{"d_model": 224, "d_expert": 64, "activation": "swiglu", "balance_loss": 0.0103, "n_groups": 4, "vocab_size": 27714, "norm": "layernorm", "batch_tokens": [65536, 131072]}
Below are experts of layer 2 (counted from 0) of a mixture-of-experts language model. Rows are named router (the router's row for the expert), gate (a neuron's input weights, with its number), up (a neuron's input weights, with its number) and show model dimensions 96-127. Each number is 128 + 24 x the weight over its row's rms, rounded and kept within 0 to 255.
Before each expert's rows: a language model's description of what the expert responds to. This comes from a sample of Wikipedia text that the model never trained on.

# expert 44
Description: The preposition of after a head noun in titles and names, like Siege of, Philosophy of, Marquis of, plus some mid-word pieces.
router [169 120 103 180 103 148  93  84 154 125 126 116 146 107 125 102 121  90 145 126  91 145 132 156 125  90 161 117 118  83 151 100]
gate0 [123 147 131 134 126 112 142 118 142 133 140  99 227 130 128 174 160 152 128 112 144 146 134 117 116 100 104 162  95 175 130 129]
up0 [140  86  82 117 149 121 122 109 132 181 107 151  91 143 133 128 105 135 140 134 127 115 108 158 145 147 136  89 129 118 130 143]
gate1 [122 146 132 151 127 134 113 155 188 140 112 123  77 140 135 137 113 115 111 164  44 148 122 160 113 121 153 136 133 151  86  80]
up1 [119 158 136 129 128 127 113 141 160 151 109 114  83 129 125 129 122 120 100 167  57 149 131 158 128 117 126 151 128 161  70 108]
gate2 [139 137 103 133 130 124 128  71 122 134 111 135  80 120 138 129  59  86 143 135 130 118  80 161 125 169 114  99 121 117 171 164]
up2 [143 124 100 130 160 122 108 197 120 131 146 130 129 119 145 136 142 178 124 130 180  96 137 130 135 136 120 100 133 147 139  67]

# expert 25
Description: Nouns and name parts after the/of in names and terms, e.g. Primary School, Film, University, protein, Brachycerus.
router [171 140 101 132 114  83  98 157 133 118 164 134 142 134 134 112 147 114 106 178 141 121 117 152 122 131 135 142 133  94 128  84]
gate0 [ 91 124 126 121 153 121 102 113 118 146 174 112 123 146 128 109 129 173 139 132 106 162 146 215 125 123 123 161 129 165 125 124]
up0 [164 132  95 115 109 117 118 107  56 139 124 135  99 113 140 130 153 139 144 137 117 122 137 123 184 117 135 140 144 103 127 135]
gate1 [125 126 124 123 122  88 191 115 144 145 130 125  90 128 138 170 104 111  76  67 128  76 104 126 129 163 116 136 107 138 150 124]
up1 [ 87 125 135 190  66 127 147 121 109 134 114 110 105 134 136 141 120 102 110  80  93 133 126 100 130 135  79 121 118 117 147 128]
gate2 [129 134 137 149 119 189 102 153 127 129 134 127 133 121 187  90 155 126  97 139  96 155 118 134 145 117  94 132  79 120 115  84]
up2 [143 129 107 144 119 109 146 138 137 151 107 122 139 127 108 131  82 136 178 146 128 131 133 123 113 147 167 136 155 128 141 134]

# expert 14
Description: Nouns closing a named institution, event or title, followed by of or a comma, like School, Church, Siege, Award, Honours.
router [169 145  93 147  98 151 113 141 120  98 135 124 128  96  82 144 132 109 154 167 152 125 116  98 129 178  71 138 122 153 174  91]
gate0 [164 121 128 127 146 140 118 124 137  94 204 126 141 111 133 172  86 128 131 153 115 144 129  70 158 104 167 133 159 129 131  76]
up0 [134 129 124 127 127 132 119 149 121  92 157 163 148 120 140 172  54 117 128 129 139 118 128  66 125 138 174 114 131 128 127  88]
gate1 [131 123 147 132 111 158 143 157  98 159 120 132  70 140 121 118 156 159 123 125 129  80 160  99 133 155 159  78 151 140 131 140]
up1 [123 108 143 140 118 139 134 128 148 137 117 133  92 152 159 110 126 156 135 122 177  98 122 124 112 159 149 128 155 141 118 139]
gate2 [149 127 171 139 122 139 133 114 127 101 125 158 111 139  85 122 138 130 156 118 116  95 139 122 131 137  94 113 166 127 120 123]
up2 [ 91 131  95 120 132 117 117 155 128 148 131 115 142 112 169 134 112 124 123 131 157 182 124 146 125 123 162 134  77 135 125 130]

# expert 45
Description: First letter or syllable pieces starting a word, often capitalized after a line break, quote or parenthesis, as in Dr, Ph(ocarctos), eff(icacy).
router [108 118 139 103 140 127  85 115 113 141 124 131  82 170 105 135 134 145 116 117 125 118 138 104 130 105 139 166 152 127 125 104]
gate0 [132 100 156 108 132 134  86 146  78 126 121 125 113 129 103 170 122 149 129  67 132 125 123 129 135 151 144 140 127 140 126 212]
up0 [120 128 120 188 127 124 135 118 115  76 147 132 190 133 127 162 141 129 138 114  92 136  97 176 128 122 122 129 125  85 114 139]
gate1 [130 107 117 118  83 121 102  80 160 124 123 119 123 116 147 176 119 190 137 117 143  78 149 104 139  84 182 153 127 135 127 131]
up1 [124 144 147 132 180 130 176 140  83 139 129 156 137 149 113  86 139  86 112 153  85 179 114 148 108 155  81 116 130 113 132 128]
gate2 [124 130 113 121 108 177 106 166 120 145 184  95 114 105 170 101 186 108 124 138 125  80  74 145 134 137 114 133 115 130 161 135]
up2 [134 125 155 134 138  70 152 110 129 109  96 151 157 140  81 142  89 141 128 114 128 179 186 125 130 108 151 120 133 117  95 119]

# expert 6
Description: Everyday nouns and adjectives right after the, a or his, such as former, main, small, father, home, farmer, politician.
router [124 103 122 148 136 119 114 145 107 160 135 122 167 105 143 163 105  87 131 173 136 151 136 100 133 114 124 142 114 143 115 163]
gate0 [130 114 134 107  85 125 147 151 107 124 160 152 127 156 156  89  87 125 136 168 105 174 132 117 122 115 112 125 129 185 171 171]
up0 [166 129 159 101 155 134 110 133 134 126 104 128 167 154 141 175 210 126 132  93 144 141 152 105 114 138 182 120 129 115 120 143]
gate1 [140 122 125 124 142 117 129 125  60 128 143 134 129 168 102  38 127 140 138 135 131 146 118 110 117 145 150 117 128 148 188 108]
up1 [139 112 148  61  95 123 125  59 170 143 115 123 170 111 158 143 108 122 132 126  80 133 105 118 121 129 106 154 130 146 105 211]
gate2 [101 128 135 138 120 114 169 112 129 143 141 118 130 130 102 109 124 110 130 122  77 115 117 126 161 117 193 133 142 126 126 150]
up2 [174 137 140 139  96 138 100 201 155 153 142 153 165 127 116 136  93 138 162 126 153 130 153  95 137 132 117 140 129 103 127 116]

# expert 27
Description: Conjunctions and prepositions linking phrases, above all and and by in credits and lists, as in Music by, Preceded by, with.
router [104 103 168 148 108 134 108 151 119 109 169 100 151 156 164  86 123 155 140 132 136  95 137 141 113  97 175  96 146 150 143  96]
gate0 [110 142 179 115 131  92 146 147 121 121 147 174 155 154 107  94 144 148 151 166 114 144 130 114  98 129 148  90 102 128  94 122]
up0 [142 104  86 145 122 171 114  90 131 150 104 103  97 102 184 149 113 110 120  98 147 107 137 148 161 129 118 164 152 133 163 137]
gate1 [184  92 127 127 160 134 156  76 208 133 129 146 115 120 128 137 108 118 126 183 137 126 125 128 137  88 120 132 154 172 139 157]
up1 [158 126 131 127 130 133 136  58 182 127 127 139 147 129 125 130 112 114 142 192 135 124 143 128 123 109 125 141 127 180 139 140]
gate2 [125 173 130 128  73 133 128  91 114  45 106 134 158 147 112 133 129 121  95 144 139 118 142 119 123 127 128 120  96 140 129 159]
up2 [ 96 141 142 132 120 148 121 150 144  72 123 157 165 129 159 150  81 134 129 112 135  83 118 111 158 118 129 140  97 127 121 128]

# expert 40
Description: The word of after quantity or part nouns, such as most of, part of, some of, plus sentence-initial In, On, As, During.
router [170  97 129 159 156 169 108  67 117  98 101 111 134 132  95 101 136  95 129 107 108 168 138 152 117  99 136 119 139 119 158 104]
gate0 [125 128 117 125 152 122 140 159 130 141 106 128 145 131  98 143 115 131 143 128 119 120 141 111 137 136 155 129 129 116 129 176]
up0 [123 129 118 125 147 132 139 148 129 134 122 137 123 123  88 135 120 126 150 137 123 120 141 128 110 129 157 135 122 126 137 164]
gate1 [132 119 119 131 128 119 126 118 129 160 130 195 146 109 164 154 137 114 150 121 130 118 135 131 147 142 109 146 143 122 147  78]
up1 [182  81 128 146 123 124 148 123 136 117 167 125 119 127  52 103 128 120 122 137 111  98 138  87 131 130 117 131  87 134 103 123]
gate2 [133 128 166 113 118 137 103  81 143 127 122 117 135 132 137 130 140 131 127 121 144 154 142 155 128 152 148 123 134 147  95  98]
up2 [124 119 124 118 110 135 125  60 148 125 110 107 127 136 155 151 143 116 104 135 129 142 126 145 140 167 164 119 136 159 130 119]

# expert 61
Description: Short letter pieces right after a capital starting rare or foreign names, such as Ca-ig, Col-qu-houn, Nav-ratilova, At-ar-ib.
router [106 109 167 112 163  90 117 155 106  97 138 133 139 115 102 121 102 152 126  65 123  89 132 150 125  95  92 163 108 200 135 136]
gate0 [129 125 133 133 104 130  96 175 123  75  84 144  97 135 121 112 144 101 128 107 104 123 151 172 114 144 171 129 136 141 166 135]
up0 [121 111 145 127 134 111 179  80 108 156 124 123 131 120 143 153 137 159 105 130 165 141 151 118 109 116 101 125 131 150 133 143]
gate1 [ 92 167 134 131  85 120 102 131 133 141 133 105 137 168 118 173  93 152 122 139 173 115 112 110 128 130 133 152 137 139 130 119]
up1 [128 111 120 128 162 142 134 123 134  82 123 127 130  72 143 105 130 108 125 126 112 131 128 125 127 121 113 135 127  55 167 130]
gate2 [135 124 127 120 114 163 101 139 131 125 137 120  93 131 147 126 129 163 126  98 146 182  89 140 128 133 131 113 131 113 151 134]
up2 [132 138 131 136 124 162  87 138 143 125 140 116 116 145 153 113 140 186 126  97 108 147 117 132 126 123 131 115 126 119 131 125]

# expert 48
Description: Country and nationality names, recent years like 2021, Japanese script bytes, and newly before created, established or promoted.
router [143  91 106 168 151  82 100 149 119 135 145 122 153 103  61 102 138 141 121 131 150  98 151 123 110 108 129 144 108 137 145 116]
gate0 [112 147 133 169 100 123 147  71 127 132 126 124 140 138 111 146 163 119 124 138 115 128 140 119 136 113 157 132 133 199 141 133]
up0 [127  83 125  43 177 137 132 184 124 126 126 141 101 133 132 110 120 126 126 123 149 141 129 142 128 150 112  79 115 103  96 131]
gate1 [147 133 112  55 142  95 143 138 123 144  95 102 131 146 164 113 136 136 137 136 143 106 125  39 105 115 140 106 116 144 135 179]
up1 [169 139  72  95 149 119 153 128 126 173 101 108 133 154 178 123 143 139 141 133 140  91 125   9 110 109 141  96 122 151 139 173]
gate2 [127  85 123 129 130 121  93 164 181 124 130 139 111  86 157 125 157 137 112 159 135 105 118 118 186 138 127 128 126 111 156  86]
up2 [ 98 211 113 119 133 114 147  60 159 158 120 120 127 111  78 130  95 129  83 139 111 113 139 137 158 115 159 103 121 135 125  82]

# expert 30
Description: Endings of non-English, mainly Romance or Latin, names, places and species, such as ville, ini, ón, éra, usta.
router [141 111 120 107 147 125 118 142  94 141 131 131 144  99 135 101 156 148 147 179 149 113 135 125  75 129 114 140  81 156 140 141]
gate0 [106 178 172 104 138 116 131 136 110 138 139 140 129 110 142  73 140  88  95 137  88 101 121 137 138 114 116 124  94 118  66 128]
up0 [113 126  84 189 111 134 128 129 121 129 125 114  81 122 105 150 107 209 126  88 143 150 140 139 170 137 113 134 109  96 138 131]
gate1 [157 139 131 101 183 126 155  83 109 139 135 106 127 129 185 106 138 107 129 133 128 106 133 127 124 123 193  88 118 136 128 116]
up1 [157 142 129 126 181 127 168 104 132 164 129 128 137 128 161 111 135  87 127 128 145 128 130 124 124 123 178 106 127 131 135 131]
gate2 [123 136 135 102 112  81 149 125 195 186 111 152 160 116  99 125  77 155 132 132 125 128 114 118 139 120 141 129 172 147 100 127]
up2 [138 119 129  96 114  89 141 129 171 192 105 134 175 126 106 133  74 145 133 135 107 136 125  93 139 130 140 120 177 147  96 130]

# expert 49
Description: Middle and final fragments of foreign surnames and place names, such as -berg, -mann, -ler, -agg (Swaggart), -raz.
router [101 139 136  41 119 107 128 141 115 150 162 121 107 112 103 106 138 121 129 150 160 133 136 161 114 131 106 137 112 131 121 160]
gate0 [135 124 150 122 136 166 128 155 139 178 126 107 141 112 179 129 152 127 119 127 128 116 140 101  73  70 165 127 124 118 129 109]
up0 [144 155 109 114 122 120  95 117 129 117 133 139  91 176 111  81 118 122 142 142 154  85 108 188 129 111 140 128  85 130 117 126]
gate1 [168 146 140 128 125 128 140 145 158 141 133 130 146 115 125 177 120  90  99 119 188 130 119 116 130 121 118 125 132 141 119  73]
up1 [154 138 145 129 127 131 135 149 175 140 139 124 145 122 123 167 127 105  97 123 176 132 118 126 125 129 116 115 131 130 122  87]
gate2 [140 148 115 148 114 127  78  76  82 151 160 118 105 136 152 187  92  88 181 195 154 186 135 141 123 130 147 138 141 121 110 117]
up2 [105 128 106 203 126 124  74  97  94 158 127 110  97 138 133 157 128  91 177 168 138 170 143 152 123 124 159 136 136 122 124 160]

# expert 22
Description: Closing word pieces inside names and words, such as S-ty-le or counsell-ors, plus table column headers such as Pld and Title.
router [153 117 172 104 159 143 109  94 102 106 105 101 185 114  98 124 151 144 139 170 115 154 163 146 125 112 139 157 115 149 152 134]
gate0 [156 131 140  92 191 128 116  97 128 140 122 158  81 138 128 152 133 119 147 134 134 164 125 121 145 129  95 131 138 125 108 140]
up0 [145 133 160  87 160 128  94 104 142 142  94 152 103 150 130 126 124  92 151 135 127 156 133 118 167 125 103 132 127 112 111 137]
gate1 [104 112 131 130  87 117 116  91 129 142 148 126 127 100 135 136 104 126 129 138 122  73  99 166  41 131 137 179 130 164 115 144]
up1 [130 119 116 147 170 134 116 188 139 136 122 111  85 146  89 119 120 105 126 114 132 141 163 109 167 144 166  90 125  87 119 135]
gate2 [154 146 116 124 134 118 132 135 125 107 106 166 137 139 132  91 132 138  98 153 136 126 134 130  96  86 124 140 147 116 131 117]
up2 [142 138 126 128 129 115 148 142 119  79 110 132 130 130 136 127 154 137  98 132 145 146 129 160 123  73 137 133 140 119 130 111]

# expert 1
Description: Country, state and nationality words such as States, American, Canada, Queensland, often after "the", "of" or "United".
router [139 119 129  72 167  89 137 154  93 142 134 111  82 118 136 142 121 128 107 137 122 138 151  88 122 108 129 171 110 118 137 132]
gate0 [126 130 112 125 141 102 157 100 171 158 127  68  82 150 122 125 104 189 126 129 133 133 132 137  93 126 133 132 126 134 138 144]
up0 [126 135 111  97 145 124 154 106 176 145 133  70  91 140 118 102 101 162 133 122 150 128 121 133  84 116 147 131 129 123 131 149]
gate1 [120 123 134 126 183 144 112 135 195 139 175 183 157 128 109 122 160 141 117  67 158 116 144  80 117 131 126  88 141 133 122 129]
up1 [120 104 151 151 127 146 169 135 139 123  70  98 155 141 134 130  82  91 135 162 148  82  46  88 145 162 126 121 141 130 147 148]
gate2 [122 108 125 159 153 126 131 147 116 124 151 131 128 135  88 146 133 174 133 123 121 155 127  83 116 102 127 127 120 113 126 108]
up2 [142 120 130 112 133 178 126 127 156 120 112  73 148 131 176 135 165 128 140 121 128 154 119 137 123 130 119 106 120 186 140 142]